From a checkpoint of a small mixture-of-experts model trained on Wikipedia.
Experts: 24 experts in each of 8 layers, 2 picks a token, a softmax router.
Training: a variant of Adam for the experts, 700M tokens.
Below are experts of layer 3 (counted from 0) of a mixture-of-experts language model. Rows are named router (the router's row for the expert), up (a neuron's input weights, with its number) and show model dimensions 192-287. Each number is 128 + 32 x the weight over its row's rms, rounded and kept within 0 to 255. Numbers have three digits each.
After each expert's rows: a language model's description of what the expert responds to. This comes from a sample of Wikipedia text that the model never trained on.

# expert 17
router:110100137126128131101161131124142104090166068161085126152167059141137163125110223157149138095134104162068126138115159157087179103173165077185071125212105138157116073116117113103132126147105092129140108156117169128154118098213138068177081087119134169146127159191122123105145092107119151111
up0:114115140167116123122108131152065105092126126125143125091105120179186087225175146083133139131120198132130128064148117097158134119115073120137194081132144135117125160162098127111103142187122135137160107066177141133104152125137098140100217168140175099091110143145090148161193136150103176136
up1:099149148125096152107115138111126143118066117108074108147125126095125100191128106111045134063171150207122152072134090141090158083105143137122104155156091145074095140175144148112172174147098116112171129110175124135177116151112141045104142130080133198163153151135095125120146148126152136144
up2:141100078109156046148073159128099173152147162159172067158124146103154117158183100120162118140151164111138133140129112122111095128096170141158157156147190101122081122125150103168122128155098070149139071120108144127086151110131134159108078117104154140105162066132133102142120111054162106105
up3:099110161130147158082099134103191151117138132144150158147135143113145119165126135065147115063154155144186105150119101165119137158096150154136149160195088182078140195109098118103147110119098134113097117142096089101131128147129153083124182173138168152105116141126119098072166173111147187154
up4:171136145098134130100118087094143098170108119139146181167108110092146170140174144126145156100147138106099147106163132170098158112150189138125149118116165164125151077189108112171189127145082137094177125063123120144110137068111117114141132160137092130079161058117141090136104090133132158144
up5:132156095142116110135127139066109110128194183041169078149125185072153183045129088100070103081142113125144147119119118078095110121097159128106113183122131125144096161106136123144163166063139100075112153159139077130154137127120096109127034152130175168135157102110099103171129146098131075157
up6:124149154177148128101070122101087139123146079158094107085103159156166122184140125113131123101118212155126117092141078099120160088089203075178175106148186175115144070132140123187128093133160136072092077111125166136103182168108155089182111109104141085152130075053112156147090129136150053158
up7:128068155162099100137100191196132096154122124098159211122079208134074162074191129158096135162096108053111124127174111076057158113204086138077126131160131121198103139145111175157135191135116150116072136130121184073121080099107128139103154143127095092149162107122157185074088071165160160126
up8:112137105145122031100102156146086155129183076134125142125140169099132094122171105105137141123081075168136138143130120113135139155140075150130157125141171092149140133141081132168180089168112115142131106038141152126146113102083130124158138123140146099133179100110151177117175085151073123160
up9:108165201121150163172060167171198124105115177170093197130073163095170127118129079142112136155182129124159111102171106088064140027089111093158160067083133083136089113199152081127106106103134162117143155109138158133118170088059178135094114071148079197126084139129138177157116140109089178108
up10:145141163134111065127110142136137058154103163099146110133097137120177094097147133092126135101152168179120162146142153174155147180132145150107117086132139132163116161160131118151157120171103115135164130144128099162172105116108124107120165131178131120096139078175131127091132142104140166129
up11:137170157121163220166123125148127144118086228197132154086166150120192101083180119132089160196198138151129108098137073048048113068063115146106119157185167136175067097164157104147092139119153131106106128137170138131128097125115121101099118092142115173101154137115100150147083187148135179098
up12:153085193116139173166101156149127111164049147138103152126116143116051053140131144122181184126087110158129149132088065179158121172165086112119104102133124101155121065158088187131056088187150144134089123123138129095150096126114127116142138129170130154135137136150129116131144046096127114123
up13:103139150124111051199156183080104109111143165113151127145034140125065138147161112123106180115138173124164123095163086138156199107119119161119226132130110136085098140155129098128147115191124154123132117130124118084126128095092192131180129080070121241167147140078153132140101140129147140158
up14:093131135136163140151131123114099132149158152085121118148075159110109161158180099125156161131143099142168132112096107082153134112115065143154037067138094066184132172086153137121140091148112119119117094126121142110190130129072219139124120133109152178086154093095161155059076065120122120124
up15:136071143137077133097161154237098099136150065134210097123101100109117114087145127142088142121149125196099133109108033138107185188129090098154166167130121112107183148127135076128131133142134185088046140133148149113153171131098142143127141128143147129097111100114144128121087107101099115114
up16:141146104138137112135111158196132141137113100184083122105112156114120128115133068072073093152084173098156060107151071161081125137177169150128112133122113091146129074127146139116096054153135182172098129106173160102142166155137101156153113093138153125153095189174084131177126163107088112108
up17:126155127081157117133107141138172140156162075136129115102136148113158146088120177131123127141137117104134159101137159105182100142108085118117130167076114149175105145151219102103163116150061129132162109084095055095095046072102186107088086126117152149090110159081150052138103180095135130142
up18:155075185187149102084109155133154141181166090119105111128061147132109109146118130089099106179120122182160086102164150149100126140101146139187141159194123140125195129101120126125097086118137121071148120083112143137151122123105147165187128137100155105103116130131109115171107142025172136108
up19:142157130097147093111115133151121105134155135156169142130090130071139082133148135098073126155153173149138171049177079138079119160094125131120121134164165080105164200142118112156105124162128142142124171109111115126159127160120160145140143124178148113110071151113139158153112115146115128116
up20:128137129207093095133092130156168177121146146105099121131129163105143103175158120076073109204162152113115149162118122090145157107133106134144123172116202151149174092088147179144146111150072102074194095121137156136112121100054118094164169121151136157078169128094130105089125179105182142129
up21:122156130077163132095087111133172052148106101151150120135119128108096188134166091147122123121092066139089145097151123136111153069156124116149116091137137064129141124121100115098169090067167127125133161053173152136184090120099117171120138149086090096114110099124124103132151135082102139112
Description: Articles and initial letters. The word the or a, and lowercase first letters of nouns after articles, e.g. the d-orsum, the d-entary, j-ury, m-ph.

# expert 13
router:145139093145133106132139114140055081134154085142100083118149119147135102140209167122169166115092140117089134107158110111168186048158120109078150151120201100139134148127095159147113151141083128170181146126095088111125124087155091143111179096148133128130137155132094131204131101165124109048
up0:126155123167157139216134087202178104112145128157123126129123148094112129167168105109130096188091173120127153133169114103098166108139121062120094096161141128172096119145112111102195115128162118117048128160178125131119134108124091086142101114190113098144166169142095114120119148111143078161
up1:169128124110134066082137113147174094110117124117183117114126121121139194086142143142146090105093127151137089074129160137128119096169122150079173142147123047161111135149111132122111129140092195113070097089137123088103099143103111169161123133144128208138131167147135158129100037119198086163
up2:140095107117105126095069136122143063107070171195144092118135092133080126079124124178123128148097128142142115082115132142149175124161200175141139207211078150096104094157079137162121057184122152149098157196174135113173122124159123161113105100141124236125105163115122150130085097161179146072
up3:144168137147160143149139141151134111220134100104130150182127119115113122117134142103113180093116093147118097103107089113095141148177170163159144132146193117081099133125091118148173110160120151060200131090144170189102120094166118099138159132126067142141117089143111087161103154096084145133
up4:139139110142129118138151113165210177124050119097149181145089081127163132081107153051163128169093106119146131135161117143152132173106096063084129177077118159190115146211142084131071099165096132121142121098198195100152174127130152176118092129125142135121191135173114135183133141140125100131
up5:100126175117144096142135080101129122144174092200120108113167138128144161080148161133055156132139142174166097113090091150140112126126169121132144118195135125184115138150106043149158139152093150129130184083106147163077078043124148145150126036152175120156166116123132170127121161078112173115
up6:134137167163132151167126144159141183169161075133146186196117073146123141184122133160120137110133215089141111104164109121121192160172186132100142182156142131125163189144114128101160093115132113113155105083069158096128117078129083102134123124130150142132094105090140135119084137087166096135
up7:177080152132147130097022114152150098136110096086147230105093136165123136102170061103136140106132141145097132087128081148142118137102114153159185138164135152138071162128151161111086138158136115152132110079083114147106120117093125175180155141103152121164172088129155126140122165138136150082
up8:096139156088129090126174173173081128108172126121134156123128101104117149139140072109049197175146099143128089115100069095070145131133118149093130089158147105145158091196169112182114135155122100130145102057130121122137129086120129109079118104146093188157170086070109150143155122160125143127
up9:101127130158165045236066108133094134102106147196131101144108156117181091171200083113088117169099139172125120081174154188139129128159152132145163198124107159147072135136124111115111162119084153128109128159153141114193116072082166155143164169139059139114187156075125130138164092076118132113
up10:117140122199136158172091186109132078122121109127118201129138186056123173062156144098150111139127118131156169134102115108127173121151120090084065123157150175123133161105096127043162101125094168118139142074113183143123136171146084120187129095138141140109096117116114182195103136128116173136
up11:094142192169112130074126156149159126132177123088120161087164126134134168083125140152127073160096099124117148119158107130110127121144104134107095148136145148133204172170183144120157128115095149139137118143108165156132125116126130105134176075178136152114189191156185144130145104132136134144
up12:118154135150166099140079171139180074100136111174150098156131120127061135155106167119118110097078169105111153144115083142073161102145152123102105115111158164125100153111126044139118106158110147068135095131110163100061139169154140135215140078162188167129101122117108146057139127037135148121
up13:107103174161081117069115127135130133109106161101163132140146130091135118123097182129088111111123102141148067158162186142150147128143140135132199120187102112153128112158096130085105118195100128124100154121115094200120085165108151138130124087169204115114101120172105109119146147041175148104
up14:125072136103151061110121114097135129146204143133107082111140104162111087149178140143086037046094144161152084132116111118132136106124142156135117129116126127143161132095084145165108105153107122069161150164135142135104095070134158122102104197083189081121150114080165219079150111118142176122
up15:134150114091148108109137136085050154156084138175217123122145157182113113113179155139072140126119101174126165142148176143172125129142181163154167170134145172105109115115071102117090032161114123125125048114136155138151131097113161167161084093093096134178151181166159054152088132134141162118
up16:174109149128119076120133182135116098172151194153173132100099092169154101138131124116146135131083148055149091085141081128168174119086089111116176133174069103179106028146101106164122067095113081102112154109176156121149145088145112159152142134127108131144099109121141123129089102131119135127
up17:217071181095146100147128116138131123124186094123159166119063175068099167124110094046126123076126172148151116149152082109175153149133156128115157164172087112104107112181089198171135163152094202139210175119111100101109109131015160157141118085120123163148166133064126141138129145100090132159
up18:119101118095128121132135121093132133110114141117107100139139153139150085153175119138102077120097092137156147093116097121055123118104120118091188157144144128153093151099118079119151109138121117097146180129151123110105089118164116168143115075115155149141131117080135094155091071141125119148
up19:065218090156163144130099148138148101119149162121100163103081139133150115124100116151098128200093137157139115089130141105117145157154091092149177168155114107116141117189113122105119104126187145149111103116122120147112083173083151085125095171123137120078105111153099140100205052095109135115
up20:106167092146154135194110091136176129118126183170125093114050164087122107131114069099101098144120173034121103121138132122136127160138120101143084124077119125176128168132173123123146142186085192120143117170131119167112148106094189091128096121184099167094158161147123144132093113085139105102
up21:117088149080098113138101113148096152135164164174148202118132103161169202111183171129176102145099146119120181151126139157142128131171116131134134100117143137123096099091146134130152089112028142116103137114118099144131095092123126107108124150085120119132114158071187108076147147132115129124
Description: Brackets, quotes in tables. Opening parentheses, quotes, asterisks and odd symbols in table rows and lists, e.g. (R), (ESP), Molik*, "Homo Dement.

# expert 11
router:088150131063127104114121051107148118120131122119174122115113134140105136148160167127119184141132160159088148090079140161119145142104158185194091112118195177157161106152069098145080160086065146139126090177142149142133140081091198148181166178174137130142108164126109043119151173144135158060
up0:165135175146139131137145107075159066137146132102217175080149125122134073095169097160098167067138101132126114082154099156180142138134103142158112162126085127165101157147131140144119100122102185090167076141160152158177153056148066157174142152139134128089111096148170180131108098085167149074
up1:196137096129144112098129083131106186163123118117137149064096181100125103138126118114145083126077172126166102123119082116134115136117087105118134135153112128170125162134133134152147146171126141144079168162060166121082114126107139077153163088140128106124114069081185118149065102093118115096
up2:124129100178108134096104140201182089157127187140169094086100132130113103103143068138090121094073158086205118079091106125063140171162134124106123156099145131162131063152146137188151121165169141154108129119115141121094122143123176149167124152157178117137122156190129120139089096161128105140
up3:124117116101080134143182112097155111158150222113122122095093193134121099157171152111063146110141128079143097098106148183122093115080120084145167141135099148197120144131194128126120152183086167105128125139120096160152129101047171120053178123148133122130138145085198129134175103164121111133
up4:102137085168174171149137104100137121062174127114162148143162141086129087080118187104074074145184135133186143135200119091196109165178095127164112145158125102118112090127156134114178089163064148081060083143110179123175099102155141112116149089125075140162164078079108088174133107153136106125
up5:165143127136086051139131182107105100157095106122131102121130131091077056148107079095124087194094176143187101120169097160164113059124173090116121111152163112096162121099171139158159105155212200151132112167123105081134140041114070142131092145113162108168132083093131145075137143117129111122
up6:121061106141106109128125152044047046173132114145113139183094097117107133059104123096141161127118119100171119079125048096132144149159125126121235109138089126105129106130113143165151139118130054097065141128148155142137111131110178123079124129173157115180078132073158116113117113159129140117
up7:180138106113162185144150123120145058125077072108091114110090108077122148172103087131113153169123096141134127093136139145166120102137089096139134133118147143106121099105153132122138092137118110175151099099155104092161121195134051158136146174110089076103119143110137103149083136124177162185
up8:097140121114168077134079098095098115100121042182134150084032175133086196082163137087128127138121171142096146114171114177096176122112101111136117154097149179165129078114110132118084141132147139131118102162122144129133103067009196140185113090114164108182143165172136113131165138132166189114
up9:130135200157120136120151116149136128134108120103162106098113113152151076105197111086135126151115179095139116158143037120068086132120180120099112194179186134195164119114086150126122078173112129140180131138133123090127107140136146121141091139063118133100129171071137127149165135092133116118
up10:111101171166088153130111127135162142134103084065112107086112158136159119100116173133105077120148154087131145111148134107121141161110151165140157153215163110117149144108101110089166084186075188078177124116202096150140172120149141135150101124159105150088133146083120173167178166113151091101
up11:157099193109200118187168123125186117081170139085137151116129141141078126111105188072091119138139077134121138109182111085107116136128085110146097147130099146136135160151125147185141133149112117115133136093060141146165154051071141168144153147144138150114122136106144149123076090116200098099
up12:109168165111170085181067160149158104101080118145145134101120130154168126125098210114107146121107118143205161103120108148108115095171091138157168202183155135080132079163144151119128132121184115153105102106130133116128155170113168148151087120116111174120113141168146164097101126105061188127
up13:184143091135104110198129094172156094151107133119162184102125126124173135141066084014058130127137171212189111129120045110119097116110118128124146206088151159112144143138160072110112145095140167129083108112119106134138165089083184186142102088126136096112161171070115107169152092164146111162
up14:115123124121122124171140106155083169102151126126123147095118162134075082176093133086110163102110160150214080111168107132117150116086114144107090085106079102053149092164125098117160109120079147133177139126148103152121134119093191118130100083138084122079110088121092184149137161111120124139
up15:102145166117152139152093146142174136129101149118095128100117171133085169156086136135094100187152165107157112111125091138067169093113134099149113130153153077104158104157114125108151102158085103110203130116121090118186111059145105054097141133138129122143193105113140091117111155140024165124
up16:159039113147117103147123121085113126101145142144101210078110133119178129089108175110095129152113096104129132149160095104137117136118130175135142129116150185107141105142083178170156164128105101181111119122125155118153125104092207084189123131118157097130128173121163163113111121163138143148
up17:152152104108044088162109096145111125137109091129154188171095188141114134102133095110092124120059099197164109116190110133122181120140092152123056139182135160157161160146085117121075104165095166099100148136141144134149103055086130138145176133151130138155127165111113129216156090146098149109
up18:160091161130132135111101128167165096107104146159116218087126183140145136114114141120139119144064157145081061103115114159077114124132117095102142143192170089084223108164141188101151127148119132153164145113141102145125118104125107110132123103113162181159116058149161084101088103136074186142
up19:170119155094104187140144126095073115200149112147106179170100139165069107132139150099144163128094105112136171127117129155116116156194120144144131128120129096119142093185166141098109124138158116122070128141191111152146093172099142131144142117110131174163115086154146109119140078115127162175
up20:127102108133143146141135137135068113104062136110114135141104128157092136169154133116090085142135074084171147090143125114132121139088118090094146136144105146177149098064111137175124081189095103183169144112111120136157112092124143168145116157141097040122147141111121147126072115045150202173
up21:174144168105133121109109122138109150113147132070091127130110131080124061133172127127161091124121203123078134120155123109127141108129087081148116148109176159168131121116130121153136175111131150128132138107172169110087136075115163107147115092068084134075143139157119098118114094099116089129
Description: Capital letters in acronyms. Single capital letters inside abbreviations and at word starts in table cells, e.g. AW-P, USBW-A, UNITED STAT-E-S, M-olly.

# expert 12
router:109159163157130120143191054159102138176160119110112136068172131084114172147085116158096101098118099147130129121118154183131056101121120147102130124151101095075105151129138100146168128124124102162171123152124130142129138102199091170180084098130105100164118162063126087134095083071127136128
up0:149063149093148073125100156166159108176180146180218150097097099105126185145148111118135125187124131113153095200137096176189150162161174148115082158090138205129108122138139085093172119109091172016120070118148145164134080067110144147156133145147141138098126163174120086179145133139131138098
up1:133094132139149092060131096120038096119158148091201115139093112155091125072161133056074160119097144140136137088125118139129143122155087121155117121111120150161190106118176071134115127136089124075128079074138146170150089124124117166141120140099108171130126119132156100168182089138097095075
up2:141105110111189162171126170102103084141101120116123113162108129172131111166168077090095174123179169149165125114098137142101151126085054076123098174097111121140194133140090035141112149138117126149141120112148124140131187116099131132148139081163180089198173121120145066136093154109167160095
up3:168127096124083077162125146162143148107090130139166099189113147226128144138161093154123096175157174143182100112148082142160173137185075178104114111133170169136097113151153113128145129137141150130133185104123117104053110080119112180140120111123161115160094058069154167122059074145120130104
up4:142109157142096138123115161111052135111136165198135120130090136164067131113192129060143196086098165145207087119138111139084143172133099142130120164107108111129174179116137130140105146092194135129126124109167112150111140077108117142131144113094137103117145165121109106132124160154151087182
up5:118145148123124166105122112139105115108110186151113108125118122144140164143150138152126112107107137123136119152076151107105173158124118142116170169122170142124157123075135148110120148112156139115159187176180129146076131111124108143118094169169115107093147100085183141125147135186096189135
up6:144161047160141118090093145119138135145109143193137155092095154150141074131170045182172164144113123148157089109116102117195130110180160165085150131160088126132060140143183122172198074128113147119137156099141181095164157106143116132199094088185185145128096087111159099136102133143097159118
up7:098097122156096103138125136176067102119129128149143152109125156164100114101147076108154099079091156101145106138150156141138148142184156161111124106140108188132174046107118133202122084123148199141142155116120164139188118155115114132139140136112168168132098130102166097190148102127095168096
up8:141088080168155098157093133153189105127068182137124187130149171134176079152104169127140153135087111117146137135158141070095139159117140129086133086099172085119152145113095124087142106146126158125107168125095106112137085129105163114135109100152177103084181095094192213175151093113145127142
up9:128163105130091186135140126126181067187083154112116140138086177205110124103136108119140094148099169096128172120151091098064154120130151174130109147047154126154136114153131107069200144154078185123113147101166101173098157107088159139097167123155088089072163044107094152125105087124147151107
up10:094163172051103179090116123172102131137128119169141152091119167141143095063179130086087132120163100165121162134108101093079123115126116102136083089132152129164135112188101139151142159146102135098169117113196056081176172126122103067145115219131134142106118130144094176169152130089133113175
up11:112102172225030102079102139176101119093114141174128141128131089148141167106102064081109112134079129128142083148146139096120159103129050142115102109131145058120091091172141065134145115061170131127077129110131168167095167086107150153150106135107134132150110150124105176198097119149152132175
up12:157140085096133128182145110172128142159147105166105194073116189172131088114139131091112110191093102192123107080130135164091145120124096141070125111101126122138053114150073142125146116152135185117125106090117160182132119166139116167122166160148105162131107124115157127177079080130036144085
up13:188138153114082115118100088139111144175114119129143100142105150161127138135154115116147108107103081091159092153097178135109109120072197121157100120093168182129128075129085113104106083123133091091117088105108140128189100124104123178128146084147140116115098112137062174106107141056171101099
up14:123163154089090115179096172183121139121159101153063131115110134105149164133162190103111131144150169064141085175105117143124137113092119111160107148126138130094072108087169114143151075084112156127101180076140122111102135179093158143080173107081085109143110111115173146121098182210157177099
up15:073085124117142100143114144150129113142092085144112134117144150100148125072113124124101099133164158122116126118079073141123120145139163139134123130114192143120056132107082107121092098119160213112097114074200166169227162110100173138099116042111079118106082164139147098157123127140149143088
up16:155088178177139080133121131137157134100084139113113137088112142108166125140167076051092122120073138129157117113118085131090110097183106136142172179121097117160110150211156061168113081104121095122071138139134175087118136139077128128151024066164182151161138093144124159155118099095137104118
up17:208123158147156146158136148135147110061070073105176156146144111167081152061146183149154133168165136093146106103093145115140162150116146158126113149185169112112113022128171120131158175159124120132143121099118054158157125150118058129140076143138077099126105120102126176119163131178102167136
up18:149130114073131109181087189115125079120092158093146101187125132118159137144148146105168142133124191106167079125124131127128142158170160130106151101170115152119178077119133105107118148143126159150126121117149003108163119173104121122170181145227146144136105133120173162106167142156165090118
up19:175163119094086073153130088126132103145135166177110118151123153133147129128138105137175128162074121126168040098097125170132123149136099159107142165092114108146123104139121156084171074130106142178120091050135152118143132152131154169096138091193161174101083083162135150139120164116116140101
up20:076129168132130129132095085050129131124058157126101129117096146114170080145189182144115184131122122152170090150218085151123139120116101145063146135137143134157129086123065092152154076124123134111115148109152151122107123133107150118137113104095166129140176118161147119149111197125143137119
up21:096110110101156137142129142073174117161111110188163124115140141144133113153126115094072088143145117159185137172128062137127153190165181095142124099122173132156182105114145121127126098211128157116128158120117178155085138160147072192142200136108066137139091148096157123134136114119048111137
Description: Conjunctions and determiners. The words and, the, a, and possessives his, their, its, plus nationality adjectives like British, French, joining names or titles in lists.

# expert 9
router:140104159115114091135126081143148061086099154096100136100187017114123120121140144143162127070119078105152143092154114070136183124166105078105107150139113156184108117132191150156152103099141103093176145131104113112167118142169108079067127138082114131133118132094147070100066045163159102154
up0:166083142115124161142124090121162151182114096109160128112154075105223113133150134102134111189124147054083028120125121125110144187129092133128150063138150164144141126146118118136121145130119146098091106102139191113143164145139092157166150147163141108112080105082209068167096148076161149128
up1:183054131205070129149110124185170087109107159135094127119096168122167147142132107144141106134125153122156154088152122127185047075131124109122116163112130092135183146125122086142173174155151144089118066100139112118115114093072133164111132101172189158157135101071135114113115113124125194104
up2:131102149108087197128141170113129122140127107171170155105084144118122130120149132070080170141090120141091129110116150198166102148138098121150182106175149187087189114148159071081105138159140146125147110160185152132137156127118165157146162130114148106157128160088115113132108083164071109120
up3:124129154171138083119122135038101137135128167067080076075149140148137187173149146115095119077101158089175121115140069127174152173149150129089106137185113114160123148107104115124152132140096139106089167079175129150101103119108103107133117060111160139123128135143184126099145131123151093116
up4:173151145106137085148151133175140075135120112141155153094111168156128104101198164135066105130058149115179114111132086111133146077062131112129202144087091151080102129085082179141165137121121152151143154123131133112136116062073132113163120084125128116105146100135132187109014138095121161146
up5:104125153112094050123141170145177107141096070101179195137104118070135163104154118139161125148166113157163117096164113163086096142112146150082140071119176129140200195173072095154163116091114145181141158119129155083092116133109111052130069158112105121057155121092138111175135053156091112158
up6:140123170155087089123092155188159103130130128103173114121159096195117118082118163098143110049100150129170148152165122131093168118151125092158156141159143105100123103128148102185103096151098154077107162110156138191146094109128143166068089115117120098128152136141110158121135148107081113096
up7:178142056113130116073117129126044105145173156106162159139083121131108157124182157074113072165163131188133088152157150145101139129157097082100182173127114142113135171170122122176156112134115112115085151126150086147093032144161122090097176117126138199175183092152109173135096118112086120077
up8:094107154111111147159124185154108133132108140174128107091132177144113106130122116126105144073166169112118069124106118145138207115108074102133121168223111098125166138120164143090104135136152164099107179148185168156178074084098165159147166092073090209101047169141130148151133071095127123171
up9:161185158153122153082135063186090073138121102137121056077130107106161085084111125169164091145118118147124089128088133159145107092170073116148145099150154144107108093114109155171102153127116079147140146152134141094179097061049129049153160091201176155177133104174134085120102104110103148166
up10:165175156106114121076114152139162141109171125100169116177089168138125111183166108143076146163161162123100139130152115174127084115089136125136156158104133203167142101116116145069111116179141176139123108142137143128131146109136202202146166122106120139065085118082154108081090127086184094109
up11:139212096172125173154113129189167148102166128117118140130058147141144189106112112085171106123118141152138116138158157127105146109117169096132105179232139141182169141173123106085097115166095134077041176115172129100146095081120123116138118121095134121143121120082159103139126164136200154120
up12:175090099166170096135176112101062138175103167177114147114160108107083100178073138112100153125117139115088155129085098139196140173218096144187180077102140158097139062180140093137114114159093147141117144131148108118117124107094149173113049077169174143144106098101110136116105127153115100081
up13:136105134160106148129116100148185081158136102128054199065094128123159115130115128168109087090129153194130135143107071130159101129041135112123192117168121201104148142179126132129180142115115141189088129158150170175185182170123085137159098087085156132108148117112097150125124105146079086124
up14:114138139115125127121129112151115139143135176128073072038107122083127133091142153062122134146110106097161148104137130168128140105119087152124145136109110142071117148123112134113136160204132114046059142110110102092124115099137195166129121085061143171073133153139167150141102130156162152148
up15:148118142133138116139081111153153090145067159060088157118160145128102172100131141137114080130134122158122058127152073157123164117150163137118086117151131038091183159157115125124163129129137090112146131083200085179105111129102091113108120130110168151107149100146146169142149112136090183129
up16:188135199132107116123125104163106132145165095165137121149114119139161195105196115138131149089174106120144145114146092144124141087123046171109093113159117124157160062097182103162185181116085196162160104161142053104094142123121132137148137124092147144135103137120083183143123158074097148125
up17:140077128137109092133101107122112161182141153099088109109117142111073086122145144063104170114131101127093152149096108142124100162137128206137143111118130086129089175134161175140098142135123099142174129168120125165170142141151107127110137157049141149172112149149159137088128182101095126163
up18:177159153144089158141116167104182080177069124107098097083119127199092096108140150153121097153187115140089126117160124127112123146125128154107133176106179128153126121232122118159136111138177077123081102142232117151128100133162104198109152111158138149112138139139146101130107113113122122142
up19:110138208133032152104183147107161135154121087107103145078122129120112118080108133125143062083175116141202083107137094113115107143137162216128100185141154140110105099111095162103149133180169134145156101144121122098112153144108165079164153109169126152142077196116102151179147110126130126131
up20:107136124106144088180168122100067163110133164155132132096147126135081153141146199107109100103103116113110121090121132112120135000103085107037103121082126117106107118195098126158125131144065139174144143075133111142115099102122128139189128149180133119176202110166105137104128108134072148122
up21:156108141102132117096133109101113139165124125145084068199088142213132166154120092135145131063140172148169089129144130117159133119153113189130107111125118138117165124154143091128099078188076157079089114060128055077090157167129147135087126110217115145077103097139120159150091089087128138084
Description: Word-initial Romance prefixes. Opening pieces of words and names, especially de, le, La, ex, re, con, as in de-ceased, de Worms, ass-igned.

# expert 19
router:085153167104123173125131114166138134133148137174148053157127133165155149111168122072142106073158144144124097133146149137119160136162148122109091130084161119106150144163113104069149136177089138128058080119123118156117113162148069134211119181091129094089100151108138152091122185125119121110
up0:137057147152112082107092153191183109129172191139108142080114169147191122136163162077174110160119124089186109136187105140159090121127161108143134118091137144081130142134122114200150124165148146157135106116117146141133139133123099147198113077110107133121111151148137086110106063140171126132
up1:099085161139148158152094179151173027141081094099081089088169106121151143121121143102077187150212127136127178139150101136118144134090170133102187138206231089106162064147095087158131122086133125110138152145132107190178125120086140117098163078125133183114113137129114091129155156115090147132
up2:123112114133154121099101159126108086071080077086148158170123202104169150088128105147139117137148161098153089119099087135141139125089140116119117110160078163147087156142135158098192180164095176126120169190190063126148063139108130079149097117140110153151089125131183155142138152061062139103
up3:182133100105171100143122175060115092103086140075130102132126130137150128213137064115190065110171139105189129119146074110128090096196133103137131058131106105136110113146140176131123168119125139115132093175155182127073162113099133135142129127107147131097105109132147147131115125103096090079
up4:153128184116156108149144168172106113149092145159084108095144139116095159113124178147195129164135083146156163111143111080158111088133103126122148140072092134110150084093105114093109149216129110066099099126163195114147117150106095128187104099156132105120142195159154157160119139108152110178
up5:109132192128162118120152148170087133097155133112180127129146167079063125114160116054114132077153070128106067061153116170154149076114051182134100141098151126107147111143143098130120198146102133080086124100112127154117100160115217135196163103099102115151123132074091126087077127207131146137
up6:114087103105108175162090133125086121108142188169142123129121169115229109138106068111141093111135155082136045158147052135163144175107129133132180172162122107103104134204134118117131127152159141103140175151129090156163075157112141123168134162084114185161081136144156154135166143178128145141
up7:164077180118188166116066109104105132096092069149118177089130117149125109200114149144088123109109139096112146131057101108145143089149123125112110101160125124098168128097155128135101168108139151095135114090182089177131101125099108097124099152089124119146109139128148149146162153133122129106
up8:109111099141136112152051156173139137167100146048182135089151162133186212123120118078123126169199100176186125100160091108172111153137119163145089143150108110181129108177131156165156099082186130085080121079091094133095122087164171144185129123129212135066151121074164104163131129087165123120
up9:101153151161145152155118139175089103160095129125058142122160144127146115218154107097137144121102150163076130105135154133150122114152147139121117168129137110111076193187179118124099135198128192096110106077129086168155115114116090048161141215137134135137169155106114127161057135093166113115
up10:132068181091116076129072153145162167126115083149137182125111122100144100144122198081139114112190161107180132154098044123144203145109140138097064156163147095149133131147139118142114079146066137115109140188124153107219049153077137123119109099124182134109133200154119172150161152096069155178
up11:149106159201120126143102137152162109153110147061132125138147142101209082136085085111142138180132098084182117065213114199173119118152166168107107107146148126080103181129142105124148159151178126147048123157107102099143100137082139168114105128078137126108137068101062121095177141122156112135
up12:142146161147029130103119100131128187125117084127124099076075159127095100123150106115116124177165189166172119147177071085119127124176096160083137094134147090079119154063160173186181113188113129147161118118120061081193150139109174135136161140161115157113124124189145130163124116120134148111
up13:155125106077146081220128133133099134104132093134105114099146157163105106066169239070072184104153158130102181098123062165122219131186085138144144090072117134151095082148166032087107124117112170095065071109171134132132130134063132122079172091146122155115150115106121158126092120121124133136
up14:164142135121129096079154117111187103092110126108039120048109202123107109097196131100092097101156155110109126094156134129143098129105131109107138087143153119153146114122132182116111167148123157086079123139151125124171097118092087084153173086150055085136120172130145101149115121128107105127
up15:089093146123151118087107110181130132106166109178168125103112128125060089090161125111081169101110141104156193149112022159131132113137125109075148099121094098103083136127137157152192097136189171082160144092132101164083124136126160151172116147183139127137161173132191191136134123092132131111
up16:155095124142116141129154163085187136160143092084106085124091098106175123144180127115124170220168145064137079110171135145096103107107083155113146192147154107203136130115077143099107097150094081120148173153139118129167128096099121148110182136107120165157162163109178153100136134183155177076
up17:132178143178117131138127131163143139106135169116117117107125079131142078079076178126101126114170129152181097155126144140146132188132124139136098105121147075162061110087117068062094144116120146151104109122140106076197116136123135175119088058095085164069168172130117104130056134123145162134
up18:102145102097144125131094135135140186121034169112112197102116119113087112125096114173139133122125140095159102154119146119073157098081132130107135169147151151141130129124163135150114130105102162129130154129121153123146162116123175106141132119106111140121131140101145048159185148089188149160
up19:137114141105130146143135136168173199243138138121196137087148106147143084110134138086166092114097193128160119116181088172124106098137173159118123142149140102135163120110136124146120109134080162090150101135117137105119132155076178120112138088102097135172133172107141100137121129116157131128
up20:182148094065129152109128084100151110166172156169136137133072100144143131161128100087114166132127144192149024122181092128139180077123083140115154097099159124123075113140181147110097198134091195120116149139133126095121130109070195149118098129107145135106113131081125164150119141152109213166
up21:126158108101091165135067166179099077159033132161158151111140169102066142110094101142030125095137071146175107075158109155176128197166146118067134101109159111080174113141199187192144078166170134138119115068110144113167090103090115142116117104168103111145115155163060153141090112127166118163
Description: Name-internal consonants. Consonant pieces and stems inside surnames and words, e.g. Ker-r, Kat-r-ine, Pal-m, St-udies, Ar-k-in, V-l-adimir.